Weights of a small mixture-of-experts language model, trained from scratch on English Wikipedia.
Size: 11 layers, vocabulary 46885.
Experts: 8 experts in each of 11 layers, 304 bilinear neurons an expert, 1 pick a token, a softmax router.
Training: a variant of SOAP for the experts, 538M tokens, 8211 steps.
Below are experts of layer 7 (counted from 0) of a mixture-of-experts language model. Rows are named gate (a neuron's input weights, with its number), up (a neuron's input weights, with its number), down (a neuron's output weights, with its number) and show model dimensions 0-255. Each number is 128 + 24 x the weight over its row's rms, rounded and kept within 0 to 255. Numbers have three digits each.
Before each expert's rows: "comes before" lists some tokens at least twice as common just after its tokens as in all text. This comes from a sample of Wikipedia text that the model never trained on. Tokens count by the router's weight.

# expert 7
comes before: "-", "|", "The", "In", "==", "="
gate5:119169158129144100146123103099130128106189103085172170131181155141113140142112140138107121152084137154095127134175106109151134112184114214097131158153158125162148113133114123148133137152140081099103097123104113161164116111143141120127134111113124123168127135101137128133118147129134101116107094136126126135137140132140098082163120151126141128122139108155093169111101148160140123195153174196155130123139120145088117134136170156124131116168123107155114161117146127195078122119155139140150062133118135132132188139147128123099126118100133122137106130121142130091104099151131124136109138182124124154119130135176118152175150123119158164150136141117123138114119142120127100105123150155095126136136173140156161126101146108124134124128135127122114115118147152122102115150176127
up5:161109092141103200169140149146104133132095178139109091101092100114145103130133139184156103126144111123139129091130141165099161135087155049123116134120121065136120136149133139111106165124104153134145124109110130118113094139114114144136115160164125118105154146119094117160131143144128151109153143128155136123140127141156142143100115096144120132132116169123142116090127132111092108103116147072183120113122150132169174123138100133139134176181131117123099115120126104125169094120120148106102145108169116126149078116112093154153123169122153145169101116161116113105149070122131119096170115102138124139122119147122172116096132157182138093158117129096180128117133113188109136125128144112111144136116109117132117109099108120105129116127105125122161164162117102107125158119080120
down5:169077146104123151107143114123151128151123079191097138134142149144125112123138090124153126130138128144144095134123123135132117158129104097095106158114099082130115138126121114143120120125117125107197134125143120141117146156154130101126120126118143134158140167132108139115135162124084116139134111144155124095093144140149130133122113117126096099120123098142157115094103117137166126125099165092128111094150098151114109156159098156109135122117162084107133132129103105150129134125108135152130153113123139128092148142132128136116165127138157100167150104125118158103128140170112134095117097114163123161112123138142153118179108117108132148162128111123146117109102145153147169141140111132150136103133117078100117120087156139142091131123110123126107166129169135129124121120104129

# expert 4
comes before: " the", " a", " his", " their", " its", " her"
gate5:150125134173124129121087142126144101117133129134122147114140142118139136150126128083139172122153143100129112125178118074143096159120123114144134151141120135124182144125120123093146158082143147132153142112120136104146165172076149117141124110131118154143124114112138150159160182142110082159092145125110183155092120103148123145130083082120130113152200123117079147133148136089134096170132121122126132150139112146118137093133155089116149081136144096145150163136126132152124125123120153161174136111080141123158122147141128104083138154106128086124130197142095127133059068099117143124119090088133109096105097129131103160122133132120079116171128128172129157123134135105155152157116139156125161139125124157083139170150141101140130116143130113145135096130146152174083144147091124
up5:125171158135152131123156139151139147150120085113168114194189128128132083125147139163120098146101112157158100163115129096125188126144144101153115142110187137147122107119154093138121079131095077090094105192134157154139099150110147168158110103136127127128135124137106122141157147118121163092128086147186144130120098116119128131104107132125105118123133139125159101133096096155087146104109140136144096138169134125133083164117107158071150199157102187146139145106112134117129119205168102130161119174117169148099179154129152126176132143151113115117099110129133140122189148151129130149112162112119119124111178074135118131149109102160139138077121137062124108112139118160109150132129116105143118136148160132094098109112144157148134106093109150127115121123111140135166101146143142
down5:114146141109161128132130114117120118171146140111105153137133127131112120176120114102142127125104139130122156189153128137110154105152138094088105142091123110116150139107137138122120100170088129138117135108145147131113160125123137173125158089150059105135142138130089125125124112065126106112123090145150127129116147125136124132121115126150181122109069125144144113073117150138132128132144172156129104095123138105153105152081161145098143162149106153171189110123138165180107158145151157100149158159105136109147117125112105142130122155128140123108149110129164152108120131093139115098154112137137144108116126114092137147116128092128166105109135160125107118156102118121129120070118153130146080096139125137159127142159156178107137143134080153124089159117123146106139123112087182

# expert 2
comes before: "\n", " The", " He", " In", " It", " "
gate5:120156107102142086175115162172093135138123114154124146129125129149121111103143108166119127130130149146113146107169156113154117110149149117125144135133110185119120154183093106129135156145150149134113098136172126153142113164116137080138087123130182126128118157124103147142093077158133129138109125132134131087115151169136122131089108136155168170134135134151144117117129119087166106139170152076143151137107110141128110154113133165094128149091096090122126142121090165066117121146133153174169140149128133128128088119150139085153084106147135106134066125147139145119125103163146171123144085120136168145140107099109153112158092116133115092120142115131171122168116118139081131163078126097159146094145147163138150104115114121131105128115123105101147130109094116112107171132156138
up5:105163148146128110159148172171064122156102128153155117128142113105157102117137125131117136080117118125132142160116178144155097099141149133144127141122159162137107126131078092135099149118125171128170082109181116136152100105115117086127128135116156150087142139141107123184092065171131132141079158105158146114119123164156089120075129121129156149133120102138140106139122127125130132115152152102102106139099137155114136163139137137142136178077145121134151101133128150097109144140152142163130169116117141118144134144103163095163097112122177108127073094133115137075124129138130155127160094091104133135138110087103149108146105136123116108139142111096174141165115132119070143158123172110144167100120149153127155144180134114140142172102147118107119112116126090110112136130142125
down5:140174117134119118140121140088102107139096139140117157116120141168113105119099120156106107141120094166120115151123104104135089114147148097061137136088166100141163105138135131101146120125133152158120177110128115143135177126140144113121140161161105119144089121154117124113126179161135113145098135103107140097151177152132122154117116087093108109175134135128072181102145096104101115119131146122132128120120143112150117160124128139142126171132107133159113127116132169165124096118095109148165106128128105161107126107150133145123068120119148113152144127157116166156119122105110109137147124104115154155142083156136118179172124151078130130105151123117130127136113131166108178145124111123144123141127158140091145130107162143108135154106124105145126170088112100117147124160151126

# expert 0
comes before: " |", ":", " by:", " –", ".1", " m"
gate0:139130134138145126165150124127154135104123117172153150147106130140139132155138147153136147109140138124124112149158096129121105086113120105102130120109067145156131173153141150120128141130134117149139076097138156119094121096099111152126151158117144164125134145118121117096110129150099118064091100127131117145119119151141121143134161138084168105165166139140105183148137123099140150109133114145120130138143121126119089130157096144102143136149103107123154107101145133110102110122121149097124141130134119122128138146118127159132091140111187126182107131147082117158116141165100129113076165140168117092138079087131137162130130181160103100185153125133138093135123110114157161104091150138104187083136134107158126127152165127126105116147132084114162082170143145122142110138098149
up0:116096148145110131123156121136141138144105086118152127080118144130115099129131156172144188146124168085167147099105150152163082188147137142135096169139139112108125128078137132129128100157125130096116149142108112100087171182161123169110128110100107103123184113130155137145117117154144113141158100136139113142164081121166112061085080171109146151124130104102112111141100113139111125165155124155148115121093137097174144132166163154109127124101158133100115110145127115101129117121105127136126126125186144122161157136122098140138101154121142082144163119133162117125150155096120170103175134152140089101137148153115168110115143126139126141144116134161140123095134106139140139160170095104134131130114133125118129138120125118125167160145149158138147177106132129139108129170155114
down0:117108139141103142093138131131163143101120148139050131139088096073111126105143120164133143132126120163120126136153095133124103122137112082116124148118102103150127152123114123117172097147134113122082180099153171170172149148160160094143146162148133132166107116154098166133115134204154166134136108130157095088108115149119128134182119145083130084109150084162108155150130123121166132121115145093155110126101126130087119112113130146159121134134127114154097119150110106141108106126144104121125159126077132134152125124155116140139146148157164141159156160146104164170120138100143116132159146126145114114114175118129122134149121133128094138156160142143142160117185100173106160144166127130133123101126118163125110131109112148135102105186123117139126119157150106168163169136103164

# expert 5
comes before: " of", " and", " in", " for", " to", "s,"
gate0:078108163147104154122115127127126139137134114131140184167110104159143153154105138141139174176169142130108138134145139118161128157149153142080096103129157107155124113124118141101137151080154152120097085129107117133096123143122153105102122118110122177116119097135139127152149154134114133122161153120114167148151115120140140126078183174093123102079117124116172128134125127124090110153136127098139139130161110099145089128111160133181071143128106095137161160163128110108143121136105131113138094106119131106164150072107170169116094147112138125113155137170159109131164124119097119108155125154152135092106102150132099125127132142144120131113115139127095138161159137129150158144152135123156168100108122144128132112131116175101119131123100158133104176146109144126139110155166138
up0:112181165137157158144172147095120150119132109152106098155089124148146131108095139131098123117097107108091122106147158123133115096132122127127139120129112195145122121100113096144149051123112131139111122138124125147131126079120147107171084150167134092109132098131091085083139107106165186142134128157109131132134106151114146119140133114115099145138109096156137158111133110115116145123146105153104138118117104142145130127162136117129147131140122121112116110139133144126100142189124168129090131147127125156105124129136153125136125112138138111139152124151155129136095107095110201093133179135119113136118140150098112111111120119139127154146126082136163099103150131120111142107089108110134091172107140091128089128142161116128115118161124164146120138152157099105137079150124191
down0:110131139123131131128117124127134136115114113112127171123146140115164105119101086129135158115135156087111137107134156142121128112148137098102099132150100102172108127127110141144095119088122135128091153088140139119123138157130110105140135117079114098087145138143141108114142132157103157141145135114163127140175129112192087117122126110157114135153120120122179113116133125118132146092097122107165125138169099114118103129106146091142126151116150114129149163099145146168148126078124094115130124105147140086100143070147086151106160120099140141118140154151153141142155071111130122157148126139142198127140130133134123105096107103159104148125112117099087152128132152132102117107110139120124138127168107111158149165180134134153104174087123127092100103135069131127152157122116078